Experts of a small language model: 160 SwiGLU neurons an expert.
Below are experts of layer 5 (counted from 0) of a mixture-of-experts language model. Rows are named router (the router's row for the expert), gate (a neuron's input weights, with its number), up (a neuron's input weights, with its number) and show model dimensions 352-383. Each number is 128 + 32 x the weight over its row's rms, rounded and kept within 0 to 255. Numbers have three digits each.
After each expert's rows: a language model's description of what the expert responds to. This comes from a sample of Wikipedia text that the model never trained on.

# expert 28
router:142088126129106123076150112100146149161164115103097059112140138191140091137101173087138129183111
gate0:149144154153121111154046069074096140123148103153123075148195097094145128164153087066096098102149
up0:129185089132079108104150165187158184083158119066115160230142088161069126100099185158121098087146
gate1:089151169112151135114067136138141149056126159053076139161118104137121212150103137103155114191144
up1:084143105102143144075142161176115128119115144100126147174083118094128131142113158104127157134103
gate2:116082148080193156159085132091140117102113179162105128132099154190083137134102136138147182135103
up2:140153136151115109142164139172087125128066140130148125143133145138171135097150101005123166114108
gate3:091087126133149146163132136139123124134124106088147123142117130127077128161064111106100191105120
up3:116032140104203186124086188120158152087157076107142147122070089135163086106141076142091130081124
gate4:099172023154143082117119152134180119144098135179125157135109116113097134145118113080162145112090
up4:109134110149102100192117155134113109177114135163075082200104113162139151127199111159171201172114
gate5:103149138037131068095083136176127092177174087098133108093211145162099113098138151097189134070124
up5:132131123157116067202116126182123113085141099140135150100082112129093094099121081075140088200089
gate6:101124124151118161135134151132139103121089136157120186077185153152085147105138125176113149160178
up6:137129125089125146150106083147158144147183066134086117152117197118159114136207127164119138145129
gate7:086052130103108090096117122098171147124162082116119090162114181133121106080166153052108135153102
up7:142085145156111190063131121122131159158149126090187105129076132118070152148139144067079119166126
gate8:134079097139118155058091169117188115133140054111125141183106176144146173118185125127204162066149
up8:103167156136103149129107054121099140103087091109108091083152127107160115132170091148106126153133
Description: Sports and election stat terms. Column and stat words in sports and election tables and captions, such as points, score, time, votes, medal, Season.

# expert 22
router:159071087122131152075177097105152134154114102059114105201146123151155141179113163084115110136137
gate0:130112107114145166144130170127136130109147159129079095121143064101107123140099120090125160134126
up0:118115104174030116093157161131147142115149062135107058120114094091119105162113194133191127096146
gate1:135102105126197178114171148140114090135073076091138126125177173161150110135133081108221095126146
up1:113067137106084150140138118120095127112157110137093105086104171168133133124110113089135127141114
gate2:115109129173037168033136112114106092105143131117106127112107169134169052131184105149164118121118
up2:149110078154100110129140160155102094130120128092116105095110148103156128139132103156128123166093
gate3:158145112189159110149099130100151168191109168098085159140148093096148131113111138137153101116163
up3:118101127126140127124100121117111120169121104099222127116164138155137122106182149143074118107183
gate4:113096128172128153154083169131138084162136131150131172099092192097151151122131132150070121109146
up4:107118148132119137107060105167162101090109154072091131151112147100183135138092142099109078099133
gate5:117090122161086085188153142118117120109137128130139129173187153126130119148138150154126160120132
up5:105128134081097112182172185144092085145119173074175114150181114123147153095172146169122135090093
gate6:098170124119094106144060094098111126103112113112107125125052204182107117131190140103143122074124
up6:175116104065109132142116123097143085071130142159154112114120131177127160132080111114089154085074
gate7:024115123175094063118117123107081110186088120161128144063097093149162188161137179060097123116192
up7:135155156170097140102088123147139124169091138094118078059138124084198166117163053161086110103180
gate8:071139107151165097111162143124160117119120105132134146155139192122094134168156156112111144119152
up8:073196125138082120115092121141075146146142133114123116159117131117116124109129189126171124138104
Description: Article-defining nouns and suffixes. The "a" and head noun in opening definitions like "is a species of", plus Latin taxon and name suffixes like -idae, -us.

# expert 10
router:217097120111145139133162142109154145108167104090103096164084100144144097138124156094148190210134
gate0:033142146060095136145151122153175096121133122124133131165093163165148100157118099091148111149177
up0:104140198141133145113188150201119187127117116104156131105115128177096094131153158135158114099124
gate1:147126104196142122152088140089102091131129156090123155152155118081187125145107092086120106104081
up1:191123119123117092133053136165127140185111188142150086162124167162125105087155157146124139131096
gate2:176118103041172103187157026108116099167106121173132143179121096101132119081127193167135110090124
up2:102081134153130139170135126199135162142150156130125110157190076168170151137123053179097079194137
gate3:147131150151173079102152122196104110103160169108097166109173111096089144116118115164098145147095
up3:150121116166115136104140132112127102132176146123142095077158136148107125130098131145067146102056
gate4:124135147109131111136168096174164173134138117167108121124127108124132125174133101132117181119112
up4:126116158099163158130193146136098126063155096127135150099106123117123195105120162125141122154129
gate5:111098088133161140143153065158169169127177162092149152075094110141130138120164181107180079098121
up5:135089172152074172125121147135167106097151159159085082131145140132150157119113122076191143151128
gate6:146120078116167117125133117125191148118144141178122152109158147055117130132112145147104132107060
up6:159076161041111158140117101156135123121104084070108128137103118138105179153132169127131097177110
gate7:107114060130137164146112115164133118134119095105087110115089164174152092055176106088121176166089
up7:144166124092104107167141095138146153140157095174139133084104122084170113123109103091088139144156
gate8:166099114066143148112102148151151153206150196116118140143163133119222155094121118159140143124089
up8:081203154136114142101136162143109106086102155128193177106121079129145119142097078156112105116171
Description: Year-prefix number pieces. Leading three-digit pieces of years such as 201, 198, 195, plus digit chunks inside coordinates and codes.

# expert 2
router:130062109089128117087145132097176124099094133084100098171090097147158095124047161122096136197146
gate0:169154133165147070148115103093101116171117160140103113102079166100147149148093083121163147165144
up0:150099071120142149135111137125185153202160118145113110118126148116090136156094116138126184112104
gate1:111199140164194146176132135131129125158116157172105229091054062130109109113175112155129138088110
up1:177128125128131064149167083172172096081117153164155126169116131087098197138119097096116122145103
gate2:088135127139157094109188157106066125110109139167153146109127065094111140132124094123117115088111
up2:139102194124189169104178192183088136186062150134124112120108096094039145115123123095101135145144
gate3:172098109135175099107128116118120151107098145126142137111140156132116124144153098163099120189102
up3:150120109146192143116112138157149123126121161048072178128171078067100166162205190112121108130139
gate4:138115166090159123080102148109121084188127135119119185198175128136132099119056064079112143121131
up4:156106128106151156149140127105127151149155114110114099095149108117153068100163126127099119132135
gate5:105135176155166120177163135169131102145154079107142151098136168128128145148129123140069039177183
up5:202127101133096117127100144108102144192120102126173101072134130145048150159157137058135144115112
gate6:115103072178095148164152097140096144100090146103130156115069146134141122116114093126147179107162
up6:101137108117109143127100080159203139145090132159112147067117201130130102105150085136185102137118
gate7:092139163134138162111083085147142172105109160127124089092097191102156132151116169124091117159118
up7:155087113167161124081140181058159131213136139115072170159137165113098129060139103132158192120142
gate8:124111071117161120075119132117082154086087076171167143191132092144109157151116172104105142137130
up8:078115074184135134117102130136115153102058118127154128154077146150115156157165190091081175136085
Description: Place and institution names. Final words or word pieces of place and institution names, such as York, County, University, Street, and endings like -ville, -dale, -ton.

# expert 21
router:121110105093079122086139155092139110116156126099107123136103109197137110155132122096100159202146
gate0:126081156130128105141095122179078116098133133127181116077090127067142117041150117053120126141124
up0:127109115129140088098176193102095150077130122105127109113129127138151096068198105178136111103172
gate1:118103138217175191192073149115111101105142112118116127082187124167170156131129117117133117170142
up1:128186128066093059071193173130097101157114115155093104169136158120175147139092170108162104167075
gate2:136118143123098148177152116104119108133035121174143111051127125106133118116116115136138134091094
up2:144126107138117059080124131175137129065112116129127113076128090107142119132111107098163160106191
gate3:079128136125113100071068121101184073207131161124141084081147127123138084096186113116044140159136
up3:165121091126132120153149157095182167125199110123148092153161141130136084063055142127127177103085
gate4:166136147117089178131166129155102115122131164134133118112151094046103121156182101125113120167136
up4:087164081135149173150130069168112076150092098094110153049132145173098097158107084100200169176142
gate5:144056204103109178129083192115089109156112106192165089091149151069125188132155162171191137069118
up5:154105112106133125143185141204119121146082173171063103095064160114119202110146127121110167091100
gate6:150128145123173129145147164077161122126123123127134106102128178167153114091168107151132101141094
up6:148119142122134165103186120141101114107129174154089154148153122063079131126141100136077191131096
gate7:139134180120179098136135162198133173063132184169152171105084155137115127106178120073095133117070
up7:166107214163145179134108164138051086149114095103130148141121120122113151073121123122129194125098
gate8:132131098129073115186174125065153167205095130138158141088136156072126090126101112157111183130116
up8:079083091130116165129118100110163152179109126128084205168141075113116123145114090156163117143129
Description: Linking prepositions. Prepositions like of, by, during, from, after joining a noun to its complement, as in Player of the Year, album by.

# expert 7
router:155123125108138118070117118118118112135146146075105090165093125141120121129105134113110166178132
gate0:134166098126091160155086080063125156095138120075135154111109112096134165097143182146143126138084
up0:170101158117084110182051073103116126080136175102129102080152081081079127083123191150097118122100
gate1:120164145137114082101153143097148028134094118164129066072164101137120141111116149133143129122139
up1:160104131184127125180128146080171107162119063101087147096132083179164095133128138116181095132096
gate2:080121126175216102066153107124127094117095128131102097119196142163091131093128116123091134153111
up2:042078133129166155088160110162158152126152103108154097156156091145137109151080157139059120147149
gate3:051138130109115083121116147091131071136162082143181124120089119189162153126104120157107108141130
up3:091090054159124164131106141146135144147203184138173159117104142127140097169165084121106112166133
gate4:105197132181139163149143081149113118168189168178088055102087116141130070103097146078132130122135
up4:135119139151132174170150144152159083100124120094109144095114075118173091125120128103144073146132
gate5:132148110165123185170136153180163122166161171147142107157130099091113111151113138093155139125127
up5:096170138111124141120106136149206125113167094131133145075142082138175117075150140177158163127168
gate6:217128103141089125066066186133104147117137106072180118201100123160132120107133104077103143149108
up6:211124118132093136131171142103087177126175149148090150165128125074163118119162101117146107168073
gate7:099104145138111080150059127140069170037174124108149137084143185163129105113101137164146137124114
up7:130108212182099119091113149119141053148101106105161204059144120159144164121177117141116147087112
gate8:162153090116121135148104137138110114150065158140134132129083134127161060142088128102128120133178
up8:061126099150136064198115163159126136132167089153104217140144145152138137087127152089112121126114
Description: Digits and final year digits. Single digits in numbers, scores, coordinates and table stats, often the last digit of a year after 198 or 201.

# expert 8
router:140106115089096086118114111117106133128095059127035132154111131154136130127134152120115111143070
gate0:130156163102086097097117115102107141088120092182095111173107091096177115139101046157084084158129
up0:130167118129077034124149134102140121111069179096133150148134125168060133119162114149138135165119
gate1:142071110181127149217084148143123116095115103116121137159103103128100098104102121166122143135120
up1:095141142137140098153092144184134202167174164178170151115125134124196194116103168086098117113110
gate2:124163138106134111185127108126136100162077124079095159146116142113132067055125119158066140109115
up2:109127110107125056082104141193105147110171138127161140150136128094142120078131117124115127148082
gate3:162119084128155117133132094136119110117159076164128162119188163156151143169140116100137111127141
up3:044089125070119085162150131111129113117167155167131189169117166092152114102108117144097140111136
gate4:109164123144124170137119145144158159097151088100077126136108123109140129092180167134157119110171
up4:131123084155200153087154110108190101096077107117196169111155177117138187114121137106137124117167
gate5:149171126125124116153125203173143161089085099107139164154144077110136116192119104238171123115190
up5:130144123167112106089095104067113112131130147112125126141132172148102119155172133176151124174138
gate6:172089141136121123107144145131099088121106093163119141087152154160157164069189152164186193087082
up6:106122116087115128083091072162121087123118170137154161085163162117169076122114072183090147205099
gate7:151144138132136169112133111092110137075120120131138084072118111034110116104112110157148164126180
up7:122163116175167144153146104164117176125113111124134146152149110071164133128124097085145141094164
gate8:123105124134111115149132102128078098139102107151172099109131107102180127129131203080149106112072
up8:132103165069138138130049106156084116060156170162104137125212143126067200170127085106162084188125
Description: Romance and Arabic name particles. Name particles and name-initial pieces in Spanish, French and Arabic names, such as Al, de, El, La, San, often in sports tables.

# expert 16
router:143094085068164103072134111115162106128182128139098122160119097158132080142060137089120137138092
gate0:089136113191137141074104095171124084150158045158112152124075131125072140103141089156140064177129
up0:126196140179055137122099150121177124140093117120144148157159153154107124085167099126141167069139
gate1:106089092127138166092146125166164086141153151180081127127119090157107117149119135153107108141143
up1:114115129186146141090126115121140132180155168142161133125141128111083087081140133120195114164192
gate2:124094131133084128115104140101090118101102114114132144162081132114098087141045087108151059111110
up2:136090191114150133086113084138078126102081028146130109110125110142143118171096116154092096132127
gate3:086100083116117119092199141121158113118178161179130154106141186194133061170025148103152108121116
up3:117184116142121121077101142133133113092110143159172127136066127106088160151135136129100117112128
gate4:099084153165135124179166209154114105121093090164125065133172108064115122127091171112110078120111
up4:125126129175084109176131146102147100161118146138118109156159110107149167113142099137165112138125
gate5:160126141081127152116131138105122072107118140082110114149144105164143161154130187074122159154191
up5:190146171091169108097141131149165142088113091143077107110127127161158109149192149109157128154080
gate6:136134054103189139086140126095165176171141139106115159141155105127104083129148128109143085160116
up6:106114129159121104132143097140131144085093076074176130125138109102144126145155157151126199043148
gate7:110116139112159114101129087129147109160184128125163100135110095072152127137143155131105171056088
up7:157137101085162126055099093127112155151075137135171142111116141123170143163102153135142090117131
gate8:162162155151115122161099147115139131155113090177082155109174084132101119143080128084109147177128
up8:161119127105153163197177064156094044073094188160157165122054149139144152148128142105185127139106
Description: Copular and auxiliary verbs. Verbs like was, is, has, been, would after a subject in prose, plus adverb endings like -ly, -ically.

# expert 14
router:151133131103160109126163131127143093121182080073113079121109113185170110122118115109097138116145
gate0:131118151116136106090096125103155084130094200100098077161170140100150149146200105122106181143100
up0:157100133178119162178114144195123140140124056161124161094067174201137151127082160117138074150135
gate1:115135127165162086106097155151168071073114079121097116110017127092153140180194157099052110122126
up1:148056105156141123107084182173140139075117137118099156113130135112133112075148117163059088097130
gate2:095097158197096120088096078136083178162074208121123169181124121148141108147132164123052185154102
up2:102125139142105120138123074143089180151161145081118186159114137120131193173144153086143161099135
gate3:167162087152142161119101185121203062144124198156102103141177174118110170111166169119141069125101
up3:195044137100070088130101158150130119114133175063158123154206146099113094103109207160148106095108
gate4:057115144138105109146158059141120131137124093167145136158097105114114144096149147157141107139121
up4:159135196124126130072141139109126112166115123115052045158101120131098086117078136082081112128108
gate5:098160084117114095132102098118136166173155161072076098206105135100125106174152076097132108143147
up5:138143107148186143176150116102126079087104150147127090118133143124167163172110156071216121081131
gate6:068128059126142149108196105171074136155105138108169021127138113122157079144154096062123152129073
up6:083150116109151167142081116142151113183098158119134117138136075094132140155111153146088148164118
gate7:104119123136130134143171063148117173191102108121115099091166151158122130170186100105131141100108
up7:124204159142138087114134112165128201176112190125143163183143089111139144162157144090112116086076
gate8:136130171132096121140098159108187136117185114098146051091131101134089125169153131136208110134142
up8:181103148191181144130068174150139158179164190114122041116164106094136092136109205170115090133102
Description: Commas and coordinating conjunctions. Commas and conjunctions joining list items or clauses, such as and, or, but, while, plus the after and in census text.

# expert 20
router:208070122154123144104140102129143136122144096080098047137103108145172120164115148085173158181128
gate0:123063106153203170109122104072185145152059127082143112093114143121151107088149146113151133075153
up0:143183140188165112121077166138121131114107144123147186091098186060065127085107117153102148135117
gate1:108111107111130162113136047142093134065117130162101079132145108135061091130105138085117142126112
up1:097123123100146148127120063096107070093125075157102080048114144150160138160129165090125105112117
gate2:184159178101132134160154113146200125125183146128118155131158204152170145076166108108172063139190
up2:127144103067143101112190121139119049121129079092142128099064123134176173185152141146135102158145
gate3:114125131108142112139181182113117127118147130144115122131106140118070176097167159120082173151062
up3:078123129171133088110150131101173163098167132132134168188168111105153130147148046185133149098146
gate4:170110135079118190197130128103134078155088146064160085161127173171149138216190107113212061148097
up4:092092121144158150102105087173112061168158148121158216145132107111094109178124085125101158122203
gate5:077117087179130099123095161072165108135118127112135155092145148130101091155153097092107097137093
up5:132184169095116138170152181162124142114094181198142118155071115104113121114137063156100131117110
gate6:139142136117142178145110169075173155046117170140155121122103098078124125158133161120152077063099
up6:129119102136129114144148157088137162169167167118076115114099121109128083087133132108152113188110
gate7:138134090120188156134108169130106129136152155125091128187113140110166130147080035175083114179118
up7:099162170126166190153116170134183146165134094142077171157077133100107109114136107120093060160137
gate8:137124127168125100163086122161133142137140135084055076131114122075154115169124059099158153157122
up8:170095144156072107180116137143113069067135123166067098099094106000126138160114178163157103149112
Description: Numbers in tables and stats. Digit groups in tables, scores, coordinates, dates and measurements, such as 000, 40, 219, and million.

# expert 5
router:156080103038145105098118139090165086152202123120108088165106156165151105157147157078112118129135
gate0:156118157116130099119185102096122152081189129081154123087103121082083108055098112093105159169150
up0:142116127115108136079067125124124120104091135133101148123125178108149095173150186177183112092162
gate1:156160194061164088149110104111139064128149101174161143134111168165052104088137098122100146089125
up1:170125115083131142123123192060164145115101149167120078128121153152128099098205162107130146156158
gate2:184165176189056161107114101170073113107197138083186153129141144131081121198164151072131123139152
up2:133116123153080149190085095125160106114106158153159158086085191164157090089120185119108162136136
gate3:140125113178151101149123061143128107143103118177168173121092156084094091106129103110166066046166
up3:053085136110140132151134142113172100149171110148121113145176158122099136168179147177178168144179
gate4:147126132073109099172228108122108145135182144110174093130143118079153098157175148136170083132104
up4:053074142152140147183177149132099107163106178141106118168171065174140135138150156162096183116177
gate5:114120102224106128153138098075157119093142179134143109150152163144126076151156104093100152115112
up5:178164095077074081119117096114119121101115090091151142132105164101124127150056125194135157133111
gate6:035087139130115086142162155150127081126142092162174102107164112132110171127157117118060119073125
up6:169099180142127129089159112121119106065111086144118141104182110143116216108158056116101152168169
gate7:133133103167139175129121139140189126122120170152157114122111193115154094103134137124172147137067
up7:164155138182117144102132144160132154157149186129133142174128136104187152125139082142102143185109
gate8:103110129209099082140149087145144125111088120086107161159113123108220125105121118124110089117113
up8:071081119219143156129091098120101097102081202129108140126115131117158166184141090174158120164149
Description: Clause-linking words and verbs. Relative and clause words like that, which, where, when, who, it, plus verb endings in narrative prose, e.g. chanting, admits.

# expert 3
router:184028105109104125119115136100141148171157128125114153168059154139155126126095169078119139176083
gate0:092077126157135119136083111090168162152126109124097172179159152128149135128081144058107113140091
up0:088132160125202136130143157069128134164158140170139113143156176119182114139130131098105118084148
gate1:171097137134119136194108114155169108200117105092095139118127144120124118132149153102099133145106
up1:131048140128168170137065163127089129106149121068110132157137097144092165177121089135151180188186
gate2:198120104110104147088176196136105160110147085095110130160169163134110122062137070110121121126125
up2:114077074100147107111119086144175112133117131151144103135158079132094133139156168094093121164170
gate3:080108098148124177058150142117140143096205150118134135138119154145147076140145121123111169123102
up3:125155094129135128130106086113098155087150120101080104169156158200112165098157109186128067145113
gate4:108058118113098099132171165119106114134078087117122195154089119099117093084108149144177144161115
up4:124075120136074130115145128141117182132122110123149139091103107145156148076155171101170068151097
gate5:133120126142154141096143142103095135140131132112111087134123051122158149084084154214137152058152
up5:130145123160174133146134091192074106148114166132124158112136092141148129116168149140139126119121
gate6:106148097100112192123083081136137137091098033128136200120150077124127157099124162041120155145093
up6:099172059132142149174078097135177103119107119167133142112149129121147174146139155096121158124157
gate7:120135114092135083093112103160163112135115100183184093136161190165117082116100175126158185116085
up7:089121076124117166090146087112118003163105161178090137150127106060140142160197162155093102134097
gate8:188084097158176148127106131119151168072090040142097120088135122104145142131152175106117182159101
up8:160149089113165126078112112136124178169145150077101155148110166094151065208121152095163112127124
Description: Math and chemistry notation. LaTeX symbols like $, \, _, { and } in math text, closing parentheses in chemical names, and some scientific-prose words.

# expert 29
router:192138090131142121124134112087098137195135120075096076112099101131131157174099118090118148182118
gate0:105105109172120060076034129101107141167112126123127129053168117118130112140123135175128125092155
up0:142146101122131118122155114077136115145092115143120168130080163078109074186131200154115144146144
gate1:134146122114155128139113088157076128153123134148145144149124093141128101121135134129142186154130
up1:140166103157161165172130093057111096135099082153095098133130108123118103192117121097114089170167
gate2:189107122155136175090142125135161106184083125180078120081059106101071122065118123186139127119085
up2:097133106116179101114096156102090133128081039124095128202123098085151083179148175058107113110166
gate3:161116162126136162121100153181176092176061142096129108067159088134088148091141161122088135130170
up3:181164043164151158126162106099111151123140157137099117110131142120122127122168060083124100092163
gate4:089118075154154132210110181181132154144131155121127140161090146112108173132071132109165144110217
up4:164121111134101168105109096119172177143132104135083126150176183132120199157111179100166162129090
gate5:135135118099182067160132152128126120156185141109174145097176101074122152117151126123109170138130
up5:129123154110104068147135069128159106126120124151159073194123083157146135121144120133120192097134
gate6:190162111119108146084124117172132140120117160148164167149063149045124143123097128148156127109196
up6:103107086084131092172106179111155105146087136155102150158095118160111101167217127123093149110164
gate7:130139125145156173087117059093113131111116086155139123135124110065117186171135106141160142157144
up7:123098135134146102112177127141110141140159132094086102107125100096071114054128115116106116182141
gate8:105173044087148178134064069069104149132114163178166057119147124118183152121134129066117123158177
up8:112162117101076137121128040142079123105135141142110151075126159095131166173130141095091133147142
Description: Periods and decimal points. Sentence-ending periods and decimal points in percentages and numbers, plus table pipes and unit tokens like m and %.

# expert 18
router:144136115058163127053152164108147111125139114113116152143105072126153160112121125091080146170139
gate0:105120073101167126114115151101102113114151109160133086136098063186200112107195136131101095169160
up0:133104186142122098153140156143123154086104162112151161068144103153115202102139169167164148041156
gate1:080124160117140143103145074119204106112087145135091124096135117107109168186165161118132099117158
up1:157178120136090137114099131161148116109149099166138129182137112149064191087140158075174086085085
gate2:111198075147109128121112166081144138144123136137120156154131153136141116055053148104128057181124
up2:165137146178133120150122144067184123090141083114123128122142079130088138153115102139142071113125
gate3:082190148159137154087121180158114102116111152191142107047146171158100157155141154087165117097140
up3:158097161104158148140150010139112066103162122202079129181105099129108183146110129138133134130115
gate4:112168083161149095120064061127133190131083163048139160147151179150138154142139071075153110139103
up4:126125121146133127120069102110052115095088142059076140116176154155187127154150105152121136124092
gate5:165134092152144148112146140130083126150150161194154147182105136105114104167149089115116138098167
up5:115109164124158162100042170125118085123152203092085108152165157104123142089167158123144078109127
gate6:126113131110131148079181102128124129122122177143114105091155089126158144187150186147126231109094
up6:107125120099100103155150133071106151113090166095159102104119138104114086108111157105175146111148
gate7:078177141086126120182143148121181194121107141036118089120171077174120174122179142037132106132127
up7:099200100174107167168168124149089132210136141193076060132172163152138113129083116122157154128133
gate8:072093164154101158081104180107134144122149108177112161148142175123162142093105158142103111153147
up8:097128105099145074081083151160156147141104185148133167183094153089177189174123154201133136143084
Description: Commas and list punctuation. Commas, opening parentheses and pipes, especially after species author names in taxonomic lists, as in "Germar, 1839" or "Karnataka, India".

# expert 23
router:142119085135111095126159066114162189188163131082114077162104124124157098144128161097064116172118
gate0:076103178118139053108134084160146137125158143183170161167118127180130174111096162119143130131152
up0:141128085145182146104071119161110069174144130111132153151149195123087115138134171182107124158128
gate1:086087125138148094196099113152169185124105120165058128110148100117102123088101164150126095127076
up1:138238100140110142188103114141151133164101075147089112154186182149064214140057157172175144115097
gate2:141041128127150105147107064120130146109115142104141085092176147135080139138165140075148119136107
up2:163111123152084092102154188144183115137108059139097188149100131162137100129105139113151097080112
gate3:150143102140121135151194090108134127117088127126137132120128116170153094138089088166124106120126
up3:123129163178101068099119129138132089160131198105093149092148122103165103156101126148123160147094
gate4:083115071128131137117110166117230119109136132111072198038172127152135171078101177109101159055080
up4:128143162135152164116122154081116059125097156203147129165092098142118094118091167146126152143130
gate5:116099182123069120105147098096133110097175172098167112200173203126101186163111160181126070058131
up5:160152100117094086120152109085041101106102063127130170123118132154140085146101115053140173153175
gate6:071132121160116128170158083135077144159113078162137143127104077158134143217153141104112158046129
up6:167100136095094100071111132091109109147131143138118136123170094156124107133151090104135116095157
gate7:106121033140187154191151079125096123091185115132120131157134113078160122156137115128071153109105
up7:134154158099065148089164169137199145168067135078147112126164110103085157146098122144157164161136
gate8:139116193127039149144170116136098133104132170096189158115102130161107110116146104119063173159131
up8:142165116152136153085160078145161137124150170165073120112133169116098116175081130105068077101112
Description: Opening parentheses and word fragments. Opening parentheses before years, names or notes, plus early word pieces after hyphens or initial letters, such as -f, -c, sh.

# expert 1
router:140108125101133108103115143078191119171172136102098084137119069194166091178133132117119117147188
gate0:117100133140144134104143110101119094192112127165087102119171113112067191153145097063156092070079
up0:109047126128116130102150209143146165130112146122123181151113131107110139137160085113106119154121
gate1:157141134149153149178081157092069109118109167148139137108107176179094185169094157139072036070114
up1:113163123133120093097142176157169142114155062170143096100151150106140127137106094156127097059125
gate2:100143101130120098191088117173119134142154114164155126182120118118115079159123128101108124026188
up2:131100104090189120141165153118098144181083074093162161147185132176121127158160119104131167106227
gate3:150148150145078155112087138167159128114077160102118165180128175109119181158187141122150103119094
up3:137140143187125154112115132140192104136152091155086143122151126145158151151140155086086145034145
gate4:169148089096107119105171130094119139163100072134156154126136116083063091034097105105062187106149
up4:151141138121102154106084100105122193133145108084140141123107128133121091121123175114135114151149
gate5:089114127124122158118103111148158135145108132134130119114111119123195179139069135086137099141108
up5:147084114128156058131096146147124188150148081140162162071162100074130143131117186130109141097145
gate6:141128183130102132120168109132130148107182109117068170141099055144116150096175096124096141122148
up6:159125148105140109153135155214132125123115124113148138198137139195100101059154142130117120106174
gate7:163109144088080161195059139139144100157167023169096095163091111142120077129155116137123114137116
up7:156126126092146107119142129129140117081152174130107147041112130116121179116098105127128063100134
gate8:062099108124095117128094171147241119108155091069163150088169130107097158128107122131169109116087
up8:197143125123141198140112130145073151132141216095095124197094160114117169101091120151073096135069
Description: Prepositions before possessives. Prepositions and articles in narrative prose, usually right before a possessive or article: of, with, into, for, his.

# expert 9
router:160114118073099145097123106096196124118150147046102106165093076139179120111126144118136134158154
gate0:151152173138164112180121117131089113118121119161124100115126169089158098109180136176081112133163
up0:112099099134095148109070127161129153131064128109149121138135122165136147159130101084112183130114
gate1:150140134186154170136149165147123079152084110140089132051062109117158126147131096099107171196065
up1:132102138112137105129122086150109138145176136093106181174133098124095091102095130109123143176083
gate2:103165155149137123177107100128194123139170139110179099144110114126120084120151086087140141139112
up2:153105119127159099135158158157144169115154083103102170118071167120140112100091115149129106153116
gate3:150077143097066134082121103098101092081152135127176087155131086185118167092143122127096147068123
up3:148139094159104146103105144090201147170145159088104136164142108136050120132127110130125158111092
gate4:166094112111103120120131111079116129166121113048127128115149071117137122166077136107088125178099
up4:060117175164078110120121136171121157117143152134141108163189158106130179142173092159102097111108
gate5:181140154194156118136120073103189084083179133171081070086137160126133166105119092150132193110080
up5:207106138116165095112135155188114138119170104122181137147047210116142180143178149147136146103145
gate6:094128108185137139099151045098165105082141150134079158183113111141096162129124173165105178136113
up6:129183150082106064170127106141133132163154107122124141148085117096127086072032154216169120097211
gate7:056189145140135178120165179118186182164118092176206091131188117153086184104102109167153110154151
up7:116071150110180150100097150095068108116119154143164154133115113124076065056156153130113115170123
gate8:188112146114159082132109148127163116094137132183125096117108093105181134097132155131148095103237
up8:127053137097127109136144149111142164104112120070163127144118130176163090114105124115136081144179
Description: Place-phrase articles, directions. The article the before place names, plus compass words and opening place words, such as north, southern, United, New.

# expert 31
router:125137099098137148032164151119112136097094097087119082185113160165174113157102131088157157177121
gate0:132139100116128140112133128155101134140111093175132182148153083133119145123106154164150157154080
up0:169130153173139113099114152171176126134115137129151121052123114208076126159198151183146119135141
gate1:035150104051131088046131128196170085111125092154142164167139080122107185132121083166143153202138
up1:087124113099121171137091099125110132149170113104141158132104086140188087152161204107173122119135
gate2:141139166111092085140141151104116087132126104167138206140093150153122154087131182157091111131163
up2:126077176070099133161148164115119171137095084074117116087189184143110108143094166206137114137163
gate3:158099112163094101182051121125147143118133170087121199120120112168124153094119126139129081170138
up3:154163162146126137163131129087118067110130109137145132078146182109154120094108157198105179139150
gate4:137139154118144117159129116119122152087102144144129120130160150157103106139062164169096141133167
up4:110156169149115133109129114179107154051148137130146164080131103139119105135112152214155110191124
gate5:102188158128143166130117084156163145112133141079107074123096087105113125170111172112149151128127
up5:146093211130138105115163073106146192110149106052070116105197103147109190036135128051105142142099
gate6:160147117160090199126111156119117105173105119116096129152122101157113135123108087144072170132099
up6:141154161115130142111198118129095145096132143160136035119138135075161115164123199140147137106145
gate7:092070127111144126102091097132161135128112106147164075125128077123094067081090071178140143154118
up7:072128171117166090144121152122104152162176177106136094151093139157104116173092088136140143128157
gate8:181165202137087098113085077105109078128135141138146079120139088140127171164119094124113181116159
up8:154179129175083100122123090114177135174164131159072073151161141097133146121154130078130143199095
Description: Dates in tables. Month names, day numbers, final year digits, and the pipe right after a full date in table rows like asteroid discovery lists.